Weights of a small mixture-of-experts language model, trained from scratch on English Wikipedia.
Size: 8 layers, width 320, vocabulary 32768.
Experts: 80 experts in each of 7 layers, 4 picks a token.
Training: a variant of SOAP for the experts, 340M tokens, 10370 steps.
Below are experts of layer 4 (counted from 0) of a mixture-of-experts language model. Rows are named router (the router's row for the expert), down (a neuron's output weights, with its number) and show model dimensions 240-319. Each number is 128 + 32 x the weight over its row's rms, rounded and kept within 0 to 255.
After each expert's rows: "raises" lists some tokens whose logits its average output raises strongly, later layers aside. This comes from a sample of Wikipedia text that the model never trained on.

# expert 24
router [155 198 102 141  58 136 105  92 159 154 132 111 154 120 145  94 177 168 146 112 113 113 175 201  76 148 220 143 160  99 102 115 113 168  95 144  62 204  95 105 123 143 153 156 142 152 128 143 161  98 117 122 107  98 125 129 138  75 128 106 103 148 167 159 175 138 133 188 133 174 143 140 160  93 146 158  54  96 150 163]
down0 [110 130  76 165 112 199  94 103  77 138 103  83 105 139 185 107 140 121 147 110  96 125 255 119 116 104 143  92 145 178 178 141 118  79 186 109 149 131 120  85 113 140 130 120 135 118 156  93 119 129  69 188 136  80 163 135 169 121 127 143 157 122 129 118 129 138 111  98 108 121 135  62 115 115 106 153 149  70 173 104]
down1 [ 78 145 181 175 121 112 126 116 138 104 150 114 123  59 137 157 141 114 111 130 130 103 141  82 175 182 200 130 157 152 114  78 117 109 163 139  75 107 141 153 117 184 124  32  90 158 111 107 149 120 153 168 136 175 169 166 114 126 129 112 148  71 162 143 122 166 173  64 161  90 113 131 188 169  66 140 154 194  67 174]
down2 [162 149  98 182  77 123 145  79 142 178 137 153  69 102  77  61 138 143 119 157 144  96 138 148  95 126  71 106 148  78 163 209 123 157 155 126 159 136 125 142  97  78 108  79 125 151 147 101 125 140  86  85  97 113 158 158 137  95 128 148 130 177 121 121 118 147 140  87 157 166 148 148 121 148  99 107 155 107 155 173]
down3 [192 136 140 133 187 106 177 166 146 125 134 122 118 146 166 151  83 142 105 114 178 153 155 144 136  99 108 171 128 154 144 147 145 133 159 140 136  89 129 143 151 152 143 100 174  83  96 121  87 131  43  56  98 133 158 145 108  96 128 176 197 121 124 166  67 159 136 146 130 166 154  97 118 118 123 128 135 151 147  74]
down4 [141 125 145 166  95  97 102 121 116 155  74 176 121 123 201 149 112 126 157 156 145 109 137 187 143 143  69 144 112 123 113 154  92  95 108 161  98 193 144  92 133 121 147 159 112 175 119 127 102 101 133  97  91 108 167 147 142 143 134 144 146 120 157 184 161 143 152 139 142 130 163  87 166  98  88 173  91 151 136 211]
down5 [ 65 138 127  76 127 120 149 134 142 112 104  87  82 147 108 129 135 180 159 130 147 157 186 185 158 179 162  92 104 100 109 151 178 160  84 116  34  84  46 139  35 136 104 139 166 162 172 143 148 172 132 102 140 182 122 110 151 161 103  94 182  84 128 162 142 130 205 154  84 131  97 116 115 131 171 119 137 122 103 178]
down6 [132 113 116 181 221  94 152  98 122 143  97 123 135 111 132 159  41 103  49 158  90 105 119 113 118 109 143 170 129 140 136 108  81 110 158 187 150 152  51 124 168 163 127 145 130 110 100  73 161 123  79 175 122 163 111 114 188 149 137  71  90 115 151 130 136 114 107 161 133 127 137 133 144 168 104 112 134 104 124 108]
down7 [120  83 170 171 174 133 185 115 111 156 119  64 139 138 125 117 148 129 135  94 125 192  51 139 107 131 177 158 129 211 157 135  81 142 136  92 101 109 115  89 175 162 114  62 105  99  72 101 137 145 218 153 130 114 100 101 126  61 114 184 138 147 130 133 156 139 176 143 121 139 128 128 145 103  97 120 152 104 157 129]
down8 [106 108 156  51  99 104 155 107 149  96  98  79 151 132  83  92 115  82 111 130 136  53 152  97 137 105 172  40 111 136 129 121 138  57 155 116 101 173 113 122 145  80 133 153 143 128 146 113 115 144 157 117 137  61 103 138 159 110 128 140 126  95 137 135 121 134 149 181 137  80 133 103 140  63 100 118 114 122 172 116]
down9 [187 143  93 109 110 100 166 148 186 110 107  58 147 129 143 175 149 114 162 142 152 126 104 160 112 126  97 165  90  56 156 116 125 146 158  92 103 101 133  66 102 106  84 100 116 151 107  87 160  84  85 161  78  93 130 137 106 145 144 158  94 128 135 101 152 154 147  99 133 148 104 116 118 113 120 137 125 141 182 102]
down10 [118 119  97  94 176  88 139 174 103  88 103  97 115 115 177 170 128  90 130  62  82  95 154 116 112 113 164 155  43 160 116 169 123 100 128 149 152 108 164  84 164 172 144  59 151 149 138 137 168 134 124  58 145 136 110 209 175 122 153 153  83 141  92 131 192  94 152 132 147 101 130 190 191 121 120 151 131 135 175 152]
down11 [110 122  68  83 145 124 142 126 139 111 128  88 132 122 180  90 152 122 136 162 148  82 143 110 165 143 118 156 142 151 155  98  80  87  99 120 139 115  86 131 115  79 108 159 176 130  34 130 130 125 150 135 110  75  80 133 131  90 125 138  73 150  96 137 100 103  74 114 138 133   8  89 119 137  89  73 168 119 177 171]
down12 [ 81 146 123 153 103 124  68 133 121 128 107 139 109  82 140 115 136 160 157 177 145 137 158 114  94  32 172 132 140 120 158 140 145 208 149 149 134 107 170  79 163 167 145 150 165  90 129 125 136 135 154 138  60 159 187 127 133 112  88 115 158 106 120 128 165 144 185 161 142 120  84 132 121 138 132 147  63 145 212  77]
raises: " first", " ex", " dis", " and", " last"

# expert 14
router [ 93 120 200 109 132  86 158 135 118  82 130 138 155 128 169  56  73 157 122 145 112 132 153 144  89 170 127 124 118 145 157  93 151 118 119 137 185 127  96 135 115 151 165 145 161 101 121 140 180 119 107 171 125 133 160 177  75  80 183 115 148 112 101  92 112  84 127 162 115 103 168 148  94  91 121  59  83 105  77 162]
down0 [164 132  60 166 144 173 142 166 109 128 168 113 123 139 137 128 108 139 175 107  82 104 146 143 173 164 107 161 106 123  77 141 194  68 150 152 164 144 119  85 132 132 133  96 131 139 154 131 102 166  96 169  87 137 190 163  97 134 156 158 143 143 108 171 152  56 120  71 135 162 104 134  93 112  59 124 104 172 159 124]
down1 [147 115 122  92  79  61 127  70 140 148 137 167 137 126 210 151 151 145  41 105 115 140  41  46 140 190 152 137 127 126  82  72  90 104  97 123 188 106 137 148 125  87 137 156  87 118 165 143 102 143  68 177 137 137 110 102  77 164 133 149 159 133 116 130  36 140  92 149 101 145 111 139 166 116  77 104  87 104 114 148]
down2 [132 133 109 130 114 105 144 111 111 142 163 119 129  98 169 142 141 134 160 112  97 160 146 133 145 154 134 177 110 148 102 171  76  99 144 110 109 127  82 165  50 138  89 131 155  88 188  84 123  87 183 166 205 140  69 124 124 137 140 227  97  98 123 143 145 231  91 114  80 110 144 151 125 153 138 113 163 159 142 189]
down3 [127 178 133 168  39 146 118 133  91  55 186 132 158 141 167 191 108 126 136 100 133 125  56 130  69 117 145 221 158 173 112 199 125 150 179 119 125 144 113 140 147  95 161 146 158 100 115  91 172 121  89 164 100 101 110 138 142 133 141 105 126 201 160  96 115 172 117 152 131  90  76 149  93 110 150 116 117 125 127 100]
down4 [130 111 139 140 132 120  76  60 213 198  89  99 140 130 125 144 141 136 131 148 173 148 175 116 131 122  79 138 173  95 103  78 118 177 144 155  77  86 125 169 150 161 124 116 119  90  89 175 130 120 196 165 154 141 189 125 124 159 158  95 141  57 141 132 147 141 160 130 132 126 187 117 111 200 149 158 171 112 130 158]
down5 [119 130 111  87 149  97 161  75 162 133 138 134 166 122 124 137  93 121 159 134 118 157   0 159 201 102 161 185 129 136 114 106 133 155 148 133 144  77 114 168 153 166  84 118 129 119  92 144 142 112 132 108 113 143 162 134 135  75 119 122 132 190 101 118 161 157 169 133 146  90 135 157  93 178  92  99 144 106 107  91]
down6 [161 131 123 132 134 107  95 103  88 176 174 120 160 129 145 143 122 155 162 146 127 146   0 136 107 117 117 147 144 164 205 185 117 128 140 117 146 153 113 179 159  93 140 159  84 158  78 103 135 137 112 126 119 160 213 191 124 156 102 147 133 104 159 116 156 169 151 132 110 155 135  72 118 102 114 148 138 140 101 107]
down7 [125 171 183 121 106 141 135 174 104  88 152 184  96 133 120 146  79 153 100  58 162 106 182 111 143  96 180 144 152 135 112 190 127 102 153 149  70 129 162 102 134 125 140 139 198 135 112 127 107 156 128 162 121  99  96 216  66 134 120  86 148 139 134 128  32  88 161 125 112 162 126  84 108 147 134 182 121 101 150 137]
down8 [177 139 107 124 144 165 129 131 126 114  96 143  47 140  96 116  25 185 134 153 117 109  98 196 172 166  70 110 107 151 162 142 133  88  53 116 115 162  96 158 137 143 110 154 170 132  81 112 167 143  76 135 138 122 179 121 114  98 150 122 144 151  87 163 176 123 134 134 122 127 116 163  92 180 204 136 114 110 100 208]
down9 [129 192 180 152 100 132 180  98 155 158 113 129 137 121  92 113  91 155  76 175 192 193 143 122 159 139 131 150 126 120  99 171 134 175 115 150 108 144 167 151 149 119 141 175 121 160 100 158 105 112 137 126  80 129 109 141 125 133  73 135 165 177 120 132  97  99 108  89 155  90 185 103 107 156 111 187 131 143 113 155]
down10 [138 137 167 171 131 153 112 111 108 128 178 164 152  96 151  66 140 114  73 108  79  93 120  91 156 131 116 104 182  73 128 155 146 137 130  91 140 169 104 129 172 135 126 104 113 137 159 161 180 115 105 185 139 145  54 114 103 144 144 156 158 127 193 139 147  90 151  87 109 114  86 133 158 144 131 124 140 138 136  93]
down11 [196 107 142 169 155 132 165 121  93  65 132  55 152 141 142 150  88  72 176 130  95 142  71 129 117 102 136 137 101 132 141 178 134 112 158  82 163  70 151 129 158 110 146 163 135 124  71  80 118  90 130 173 118 157 165 167 137 115 137  79 167 168 138  81  95 109  50 101 102 146  84 115  92 195 181 210 149  87  85 135]
down12 [151  79 108 132  94 211  93 181 105 144 123 134  90 110 141  79 127 171  74 112  98 128  89 150 111 139 157 140 125  95 133 177 165 130 132 165 125  71 155 116 148 169 117 130  86 134 110 125  99 102 147 116 147  97  99  86 181 146  99 117  68  84 134 133 116 130 154  84 177 143 116  95 130 144  92 172 140  96 162  84]
raises: "A", "N", "S", "L", "not", "M"

# expert 6
router [ 90 186 167 127  73 125 155 105 137 169 165 155 153 113 135  89 147 214 109 128  89 150 166 197 102 174 166 168 153  90 140 133 158 170  96 156  57 194 175 129  98 122 137 149 157 133 174 137 159 100 103 215 134 104 114 188 125  94 138 123 111 152 142  86 160 151 136 117 135 159 147 131 119 138 137 141  85 116 114 126]
down0 [163 156 117  58 106 188 125 136 112 118 156 205 113 118 131 119  93 110  78 143 133 159 214 182 173 105 138 180 166 128 132 108 172 144 136 108 171  95 100  88  95  89 124 110 125 181 140 135 140  84  48 127 216  77 139 115 120 128 169 114 187 128  84  64  85  70 125 104 109 104 109 168 112 183 139 138  80 121 118 120]
down1 [154 158 162 136 105 182  79 167 137 117 140 119  64 169 114 122 156 118 207 132 173 136  66 101 125  81  95 148 123 102  97 149 188 121 152 131 111  86 112 138 140 112 150 179 117 126 131  83  98 144  93  70 185 100 142 145  91 110 125 131 120 127 134 152 100 125  97 170 127 135 127 199 122 106 166 136 124 122  98 132]
down2 [120 184 108 204 100  75  73  69 103  84 120 122 158  63  94 150 113 145 107 144  95 123 195 145 152 127 125  82 112  94 205 115 122 115  81 180 167 163 127 119  97 141 120 150 180 153 174  95 128  55 141 103 139 126 134  99 167 172 133 144 204  90 154 105 178 137 131 146  78 163 156 152 157  86 122 113 132 160  86 109]
down3 [ 96 140 137 183 123 130  65 189 130 114  97 169 106 115  99 135 155 123  84 110 176 140  68 208 134 143 115 137 146 147 127 129 129 157 107 171 117  96 165  75 107 131  99 161 116 167  93 136  67 109 101 175 184 172 114 111 157  96 110 150 117  72  84 158 133 133 178 103  90 119  97 120 131  99 132 155 116 132 161 149]
down4 [156 112 134 147 139 191 183 171 109 140 130 151  81 108  82  80 151 133 100 142 138 125 255 122 137  65  98 127 161 137 162 167 130  71 120 176 119 130 162 108 178 155 109 115 181 145  93 140 169 153 158 120 189 149 119 136 131 170 145 161 150 155 133  62  96 140 121 129 129 141 130 102 109 125 148 113 111 112 138 198]
down5 [118  87 106 101 115 123 166 183 112 126  63 170 139 135 121 124 107  85 110  97 187 150  49  94 141 105 122 173 130 152 147  99 112  56 143 128 143 158 150 138 173  79 110 138 104 130  76 158 176 154  75  93 141 115 141 136 132 198 116  67 147 168  99 150 178 113 133  92  86 137 121 176 193 137 105 102 117 107  64 128]
down6 [ 93 117 144 110 143 161 145  69 148 107  69 104 138 120  95 102 145 111 114  91  82 142  20  86 146 100 178 124 158 117 156  70 152  60  73 108  75 125 121 134 135 109 140 105  66 110 165 161  78 131 112 166  67 139 111 167 132 108 124 110 151 172 134 160 106 132 149 131 103 146 160 213 113  93 175 153 213  92 144  50]
down7 [144 123 168 141 131 134 169  94 101 180 200  75  81 128 133 160 136 117 123 175  98 134 136 129 121  92 150  90  72 155 134 117  97 115 160  77 184  98 132 150 136 117  82 175 120  83 160 129 116  92 114 175 118  78 171 101 116 122 119 106  74  97  97 152 119  99 182 136 112 158 126 129 115 159 156 110 148  98 114 123]
down8 [153 170  99 156 166 127 112  99 106 142  94 135 118 150 133 112  98 156 160  84 110 125 147 182 120 116 145 152 139 121 103 168 114  82  80 117 112 109  42  45 161 158  92 177 141  96 128 124 110 120  98 166 105 173 107 159 128 127 154 107 178 123 164 157 129  70 101 162 114 152 121  75 152  86 114  85 133 166 158 182]
down9 [ 92 104  49 161 102 119  99  87 114 172 118 133 117 106 165 109 117 124  94  99 157 160 163 119 148 135 160 130 133 123 129 125 129 125 134 123 128 151 125 182 126  87 179 107 156 178 162  93 177 145 115 177  99 167  78 157 174 133 160 128 162  81 188 139 137 179 116 109 178 120 154 106  79  87 137 150  84 152  27 174]
down10 [110 109 121  83 175  90  82 118 131 132  53 141 148 168 149 128 121 111 111 143 153  95 143  11 122 135 127 197 153  90 138 145 119 116 153 153 198 121 137 144  95 119 116  75 102  97 119 148 125 146  85  98  72  62 117 120 150 126 124 119 150 165 151 117  99 130 117 121  91 123 107 133  90 142 125 149 143 123  78 110]
down11 [130  62 178 143 128  73 133 108  70 181 111 107  61  88 156 110 157 139  84 163  71 129 181  92 138 114 194 148 194 106  98  76 136 199 152 193  92  87 132 183 125  76 144 100 105 131 154 179 116 124 129 152  84 118  82 115  92  93  92 165 137 103 164 107 142 172 133 121  85 166 117 149 116 113 147 130 104 126 119 142]
down12 [161 109 173 159 176  61 152 150 105  60 101 135  74 110 171 146 120 119 116 176 165 118 137 117 134 137 137 104 115  98 105  87 155  79 114 124 145  92 131 157  98 144 107 131 158 103 108 148 138 108 178 127 173 179 158 118  69 142 128 107 113 127 139  67 134 116 134 130 139 135 151  52 137 185 123 136  97 110 123  82]
raises: ",", " the", " he", " in", " ", " ("

# expert 12
router [180 196 139 114 136 179 131 133 139 112 136 123  82 140 176  53 142 166  64 154 127 144 190 192  52 139 128 140 121  42 146 117 112 169 107 166 144 167 103  90 129 133 124 159 141 176 138 120 123 125 105 121 140 124  41 128  89  58 103 122 198 159 163 131 104  97 168 215  88 112 130 150 108 127  85 140  52  93 122 136]
down0 [139 149 115 135 105 152 164 131 136 150  62 144 143 121 191 110 115 116 131 118 133 154 164 107 157  98  76 110  98 113 149 150 105 126 165 117 195  66 135 101 111 117 166 121 163 138 146 158 167 111 135 151 108 140  97 102 123 202 196 161  98 190 182 104 143 100  64 106  78 160 172 100 193 126 136  90 161 185 117 143]
down1 [140 162  79 143  95  74 189 151 129 120  98 108 143 165 114 139  76  87  84 159 146 111  96 172 140 189 151 106 141 133 135 103 187  99 137 136 138 164 123  86 173 118 110  99 140  99 132 179  72 134  84 137 210 145 109 122  88 139 101  96 110  36 121 145 181  85 116 141 199 117 100 171 145 112  99 168  85 157 152 129]
down2 [ 62 108 214 154 144 103 146 137 162 114 125  96 132  93 142 103  95 101  93 136 170 188  74 122  54 127 175 128 113 151 127  64 188 129  76 146 106 144 166 144 151 121 139 169  86  98 166 182  84 142 102 159 144  97 112 116 124 184 130 133 127 127 123  80 200  96  63 137  67  71 154 145 135 105 114 150 126 132  74 126]
down3 [101 166 155 154 120 146 108 120  97 162 168 161  66 128 171 127 172  81  54 132 149 144 132 152 143 167 123  64 126 144 127 129 151 160 141 170  86  66 125 110 151 139 135  93  85 103 103  72 156 105  98 126 135  91 107 118 115 142 143  74 173 153 166 137 165 140 104 136 113 136 160 132 150  52 138 143 141 140 175  92]
down4 [139 178 178 157 119 118 183  75 131 152 100 133  86 220 105 128 113 145  92 120 179  98 139  99 218 116 169 165 130 130  98 169 166  86 153 162 100 133 193 123 100 133  91 165 138 108 119 150 104 178 169 153 101  99 106 179 132 125 173 149 130  80 111 127  78 130 157 143 115  85 154 113  89 112 140 163 104 120  92  88]
down5 [160 119  65 206 165  91 124  83 179 123 113  43  91 125 122 184 104 187  95 122  81 126 215 130 170 131 156 177 133 127 147 133 111 123  84 117 138 134 139 140 138 134 155 173 150 101 102 152  96 150 132 163  83 148 107 162 121  78 128 154  88  84  72 130  95 170 117 116 151 134 129 154 115  77 148 105 135 109 134 191]
down6 [177 147 130 121 112 118 146 129 169 148 114 172 118 117 157 156  87  84 115 153 142  89 141 112  47 110  97 145 136 122 144 161 110 195  89 135  79 132 121  80  99 192  63 161  92  83 134 109 156  80 140  66  87 135  78 172 155 118 142 125  91 130 147 184 186 125 128 113  94 150 128 132 128 128 141 141  98 135  15 169]
down7 [136  97 173 141  94 123 112 155 124 138 179  48  79 178 106 122 129 204 199 175 157 106 117 154 164 148 129 115 166 145 167 131  84  95 158 111 100 154 135 130  94  78 143 148 149 166 152 159 104 176 119  76 188 101 172 114 114  74 141 122 109  99 145 155 145  60 146 138 133 165 103 111 137 121 192 135 135 168 183 145]
down8 [ 87 163 130 106 139 150 133 214 175  85 119 160  82 104 109 152 137 108  93 140 129 116 123 124 125 118 110 127 152 123 116 136 172  92 136 147 170 151 132 153 151 109 111 136  93 117 134 137 125 128 118 169 109 113 100 157 111 182  85 163 135 110 145 152 149 157 152 175 168 155 122 173 100 111 119 143 115  79  51 106]
down9 [ 80 163 162  97  68 114  93 133 127 108 159 151 114 132 107 155 100 102 150 110 135 140 139  91 159 127 105  74 146 143 162 111  98  90 127 126  53 108  85  92 161 108 152 171 170 207 153  99 109 130 154  49 117  62 136 103 121 100 134  80 112 127  71  86 122 168  78 156 119 128 138 131 127 161 195 149 164 121 167 135]
down10 [118 154  97 109 103 153 111 125  91 163 123 173 139 154  72 131 130 128 123 168 173 111 187 126 114 140 120 119 142 122  46  91  90  99 140  80  89  84 142 143 156 115 118 132 113 139 137 125 108 163 148 123 128  93 206 127 113 129 147  72 163 149 120 101 134 182 124 190 173 178 143 164 104 153 145 122  90  90 111 125]
down11 [104 125 101  59 178 129 132  97  98 143  96 105 148  54 123 130 124  56  77  97 117 158 170 132  83 140 139 137 132  93 131 104 114  90 124 111 152 136  57 130 123 185 133  92 137 136  85 123 115 126 142 111  77  97 117 155 186 143 150 112 135 134  89 218 175 140 141 125  85 103 136 135 151 147 105 122 119 203  75 164]
down12 [158 132 130 189 165 162  95 155 173 132 194 118 131 109  57 146 138 152 159  82 124 121 112 143 133  50  99 158 112  83  90  89 136  91  79 132 158 143 130 159 126  96 153 155 128 147 131 145 160 119 134 137 125 168 107 115 113 138 128  94 185 197 123 118 151 190 182 138  87 111 119 128 130 103 139 123 158 107  98 137]
raises: ",", " in", " and", " of", " with", "."

# expert 68
router [104 187 155 132  65 136 135  86 118 148 165 133 159  94 142 128 217 189  98 104 108 154 172 197 117 187 209 161  98 101 118 101 144 183 137 190  45 178 157 118 112 175 122  96 120 157 152 122 154 114 108 192 109  86  72 109 107 121 168 127  70 136 136  94 194 129 109 149 119 192 150 169 112  99 111 102  75 131 168 157]
down0 [156 117  91 107 137  98 106 117 182 130  71 169 147  67 178 112 131 117 121 116  82 175  53 139 104 130 147  65 158 146 123 132 163 116 141 129 129 136 147 144 138  44 168 132 112 148  91  87 186 117  88  89 126 122 115 176 133 135 136 135 115 146 141 132  85 101 154 164 142 101 111 125  75 182 106  81  45  68 111 181]
down1 [105 140 173  69 146  87 118 121 255  80 111 150 125 165  99 163  64  76 227 137 145 146 152 170  84  89 135 129 106 143 133 129 164  97 167 149 148  79 133 150 109 162  69 103 114 118 158 147  83 127  62 175 173 127  74 173  97  74  79 196 132  89 102  90 139  68  82 107 124 129 127 128 166 115 142  87 130 133  81 168]
down2 [131 141 103  90 133 110 127 118  96  93  92 115  89 131  61 160 106 166 152 168 219 181  95 124 136 165 198 128  84 138  55 133 115 118  69 104 116  45 151 164 149 103 144 129 142 129 117 104 131 190 148 117  79 167 148 169 146  94 101  99  72  83 140 130  96 156  62 110 117 174 135 109 130  92  95  78 151 177  92 154]
down3 [117 113 107  67  67 125 162 129 150 165 167  80 100 129  50 107 123 148 129 126  99 120 173 134 120 113 103 105 105  95 169 114 197 149 154 173 128 158 111 154 116 155 149 125 153 125 111 184 132  72 131  64 158 100 154 140  88 109 123 106 106 126  61 131 125  91 131  99  76 146 145 124 110 119 150 141 135 179 160 160]
down4 [186 115 148 139 165  74 168 110 162 108 152 117 111 163 161 132 102  99 106  80  90 147  80 153  48 184  76 156 110 131 109 132 166  91 119 116 121 126 154 118 155 104 142 142  91  90 149 123 111 139 137  96 125 149  89 142 143 113 116 111  54 109 125 185 104 165 144 149 109 194  58  68 136 111 120  90  97 114 137 140]
down5 [128 110 136 159 147 159 138 159  95 143 160 206 207 166 125 116 143 103 143 156  97 134 174 134 105  89 153 132 151 140 124  39 107  87 122 132 107 162 120 163 113 120 168 110 155 162  95 150 136 152  97 136 137  39 117 143  81 129 132 131 114 125  92 185  83  53  93 123 126 114 109 138 178  90 134 163 180 126 142  86]
down6 [140 152 141 165  69 111 163  63 111 135 106  64 115 147 100 142 114 195 212 130  98  89 139 142  97 194 118  92 152 125 150 156 116  96  63 139 158  68 116 161 111 140 142 158 108 123 151 163 139 162  17 139 138 169 212  62 114  78 176 146 129 130 116 127  93 100 166 131  83  97  86  80 137 151 121 115 120 168 161 145]
down7 [144 168 109 122 120 123 131 161 157  87  83 128 152 131 140 154 109 120  97 157 148 145 115 145 138 115 116 117 111 119 108 150  69 156  93  89 112 136  64 128 148 130 154 147 145 165 185 155  86  72 202 159 120  96 135 104 124 130  87  75 127 101  95 143 136 159  85 201 120  99 120 132 177 138 128 159  79  80  26 104]
down8 [138 102 157 120 113 161 151 139 143  96 138 113 150 118 116 109 168 152 149 193 108 142 239 135  86 116 114 119 107 120 134 139 155 172 129 138 146 116 140 130 164 115  63  84 117 118  90 149 120 141  88 188 178  63 136 121  92 158 121 117 108 148 159 116 177  39 132 124 107 118 106 140 109 183 130 127  60 168 116  85]
down9 [111 166  83 131  67 137 123 140 107 152 131 147 114 121 129 136 134 132 114 151 119 116 119  93 134  97 135 109 154 152 131 105  66  99 148 130 133 111 158  92  92 179  89 144 114  80 120 132 123 156 110 197 105 120  69 120 157  89 118 138 151 108 202 137 179 106 133  81 115  66 151 122  98  62 180 101 169 166 130 137]
down10 [149 107 180 123  99 117 121 155 145  94 156 166 149 112 141 139 197 146  93 105 112 136 190 158 157  69 155 146 158 154 160 109 180  81 120 126  99 182 114 129 152 122 169 197 107 116 118 140 139  61  89 173 140  74  98 171 132 151 106 144  83 106 128 119 132 156 183  91 124  88 152 167 116  90 130 137 156 146 135 114]
down11 [ 96 100 143 206 101 160 148 149 146 162 115 151 186 162 137 107  80 128 174 154 111 116  68 165 166 146  73 124 110 103 171 130 201 184  81  83 161  98 152 135 140 112 103  55 163 158  59  89 131 105 163  86 137 124 160 138 184 124 136  69 148 109 139 108 110 127 156 140 152 145 163 118 146 132 152 124 215 144 178 121]
down12 [106  97 123 113 143 119 122 105  92  95 150 151 176 109  80 156 132 135 136  89 151 198  79  92  84 136 124 128 114 140 183 155 158 125 136  72 143 220 135 129 133 118  85 158  85 117 131 153 165 134 100 132 169 145 101 190 127 129 158 187 203 123 123  95 155 104 144 116 165 139 149  95 130  51 134 116 157 156 181 121]
raises: " in", " first", " on", " under", " post"

# expert 63
router [117 130 140  98 114 116 141 138 144 168 136 121 165 129 127 119  86 170  69  93  83 136 161 193 156 183 108 226 165 132 119  94 117 122 142 164 117 190 189  88 106 124 130 149 149 115 107  92 145  88  72 165 157 133 165 162 148 101 152 133 140 173 148 109 166 106 175 114  52 160 173 131 157 165 103 143 122 159 115 138]
down0 [124 134  87 175 123 150 100 155 150  71 111 159  85  91 176 140 145 111 110  77 111 154 144 172  80 145  37 142 204 134 104 191 116 141 152 143 113 124  70 163 158  94 142  99 115  89 115 120 165 145 132 152  84  97  78 194 163 103 141 154  45 114 155 129 183 102 144 158 140 108 149 164 115 144 161 116 163 128 114  50]
down1 [111 131 103 116 148 151 133 103 125  69 158 118  76 117 138 178 117  73 167 116 160  92 131  90 143 188  96 152 128 161 181 139 141  77  97 109 114 150 160  74 157  96 190  94 121  70 103 121 107 192 151 124 156 129 147 213 150 107 149 156 127 134 137 107 163  88  90 181 101 124 170  96 127 133 127 160 165 154 182 188]
down2 [117 118 120 154 118 106 174 121 115 119 106 100 106  74  94  98 126 134  87 104 116 120  63 174 160 104 134 190 168  98 144 107 114 117 136  89 103 147 173 151 114  99 119 154 109 151 129 148  83  68 146 121 173 107 172 177 130  71 127  87 112 106  77 104 126 113 123 102 118 224 167 168 102 135 139 118 143 116 136 178]
down3 [109 114  65 121 153  95 141 177  52 137 118  97  65  76  69  77 144  86 104 144  91 100 178 104  63  51 155 125 137 118 116  82 152 132 195 104  71 154 144 129 144 132  91 171 183 173 119 119 159 189 107 110 126  88 172 122 153  87 102 166  42 123 111 168 117 144 122 105  87 137 140 145 137 130 167 164 102 110  69  82]
down4 [100 142 126  61 152  80  91 175 142 167  81 121 132 145 157 179 156 118 147  89 129 111 112 184 161 147  98  59 148  84  89 132 136 152 199 176  94 159 120  93  55  92 136 130 105 131 210  95 163 138 117 182 106 154 129 119 164 144 185  67 156  68 181 131 105 118 147 149 108  56 124  73 108 108  73 111 132 148 131  88]
down5 [ 70 140 148  89 142 155 143 130 139  65 138 124 144 153 138 105 136 180  87 164 163 150 131  87  66 164 144 121 111 128 159  94  98  80 122 121 156 167 156  73 152 123 131 116 121 120  83 154 144 156 105 160 110 114 103 191 108 161  80 138 109 125  97 126 143 116 135 126 148 194 131 116  97 103  94  83 112 125 138 108]
down6 [144 132 111 140 104 104 181 130 119 144 123 140 109 195  83 164 154 137 126 126 123 136 162 151  84 138  94 138 150 137 158 165 152 128 162 118 151 122 102 127 125 201 189  99  83 176  87 100 113  44  97 142 173 167 134 131 112 210 103 188 110 146  72 134 188 148  80  86 116 152  94  95 125 149 120 169 103 145 141  83]
down7 [124 116 114 115 164 102  99 142 102 151 149 140 121 142 116  93 150 121 115 154 135 132  80 106 167 115 104 121 142 113 214 126 105 113 138 136 148  87 127 127 120 154 162 143 138 123 151 140 106  55 104  68 103 125 167  73 157 115 103 145 143 162 137 102 115 147 140 101 129 103 139 152 127 132 130 131 127 166 157 152]
down8 [155  96 147 123 149  77  86  99 136 132 122 123 166  98 163 130 153  51 182 210  65 149  93 177 172 162 136 148 148  91 153 108 118 124 179 164 122 194 108 146 119 108  89 142 153 111 190 165  87 149 146 165 216  95 185 141  88 121  67 148  91 115 141 108 181 208 167 115 126 100 112 168 111  88 161 123 110  92 157 118]
down9 [146 102 157 137  92  90  51 105 113 150 181 110 109 158 119 182 201 151  82 166 153 101  87 187 128 151  82 112 125 180 146 122  97 193 160 107  97  82 146 157 124 142 118 152 151 132 141 183 111 114 143 173 132 104 160 131 118 126  67 182 196 108 132 175 156 126 107 118 154 114 116  93 123 122 113 156 178 143 146 119]
down10 [104 110 180  97 148  95 121  92 111  34 184 176 124 131 186 133 150 120  96 138  92 119 111 103 128 110 151 122 140  78 165 106  97 149 155 134 126  75 113 166 145 149 151  92 124 120 103 156  66  77 136  70 153 142  80 117 127 101 254 139 158 167 166 118  92 142 134 173 102 167  95 112 133 123 161 166 141 149 165 125]
down11 [111  83 123 125 158 104  90 113 106  90 104 118 143 161 130 113  65  99 103 137 106 156  94 181 139 151  76 163  35  81 139 160 127 152  79 165 115 178 153  82  97 124  49 108 110  79 100 135 125 131  67 146 118 216 147 157 127 171 123 140  42 130 166 145 112 123 212 134 127 111 130 111 132 104 105  80 112 135 149 197]
down12 [112 137 111  64 145 107 156 130 146 224 146 135  83 190 120  94 107 112  99 148 116 105 128 161 126  90 101 125 122 126 126 138 100 106 145  98 156  71 140  89 135  90 130 160 134 107 136 110  99 187 138 103 114 122 111  87 117 139 107  90 159 147  99 126  86 115 106 143 178 126 153 127 121 158  60  99  61  75 146 125]
raises: " be", " later", " also", " possibly"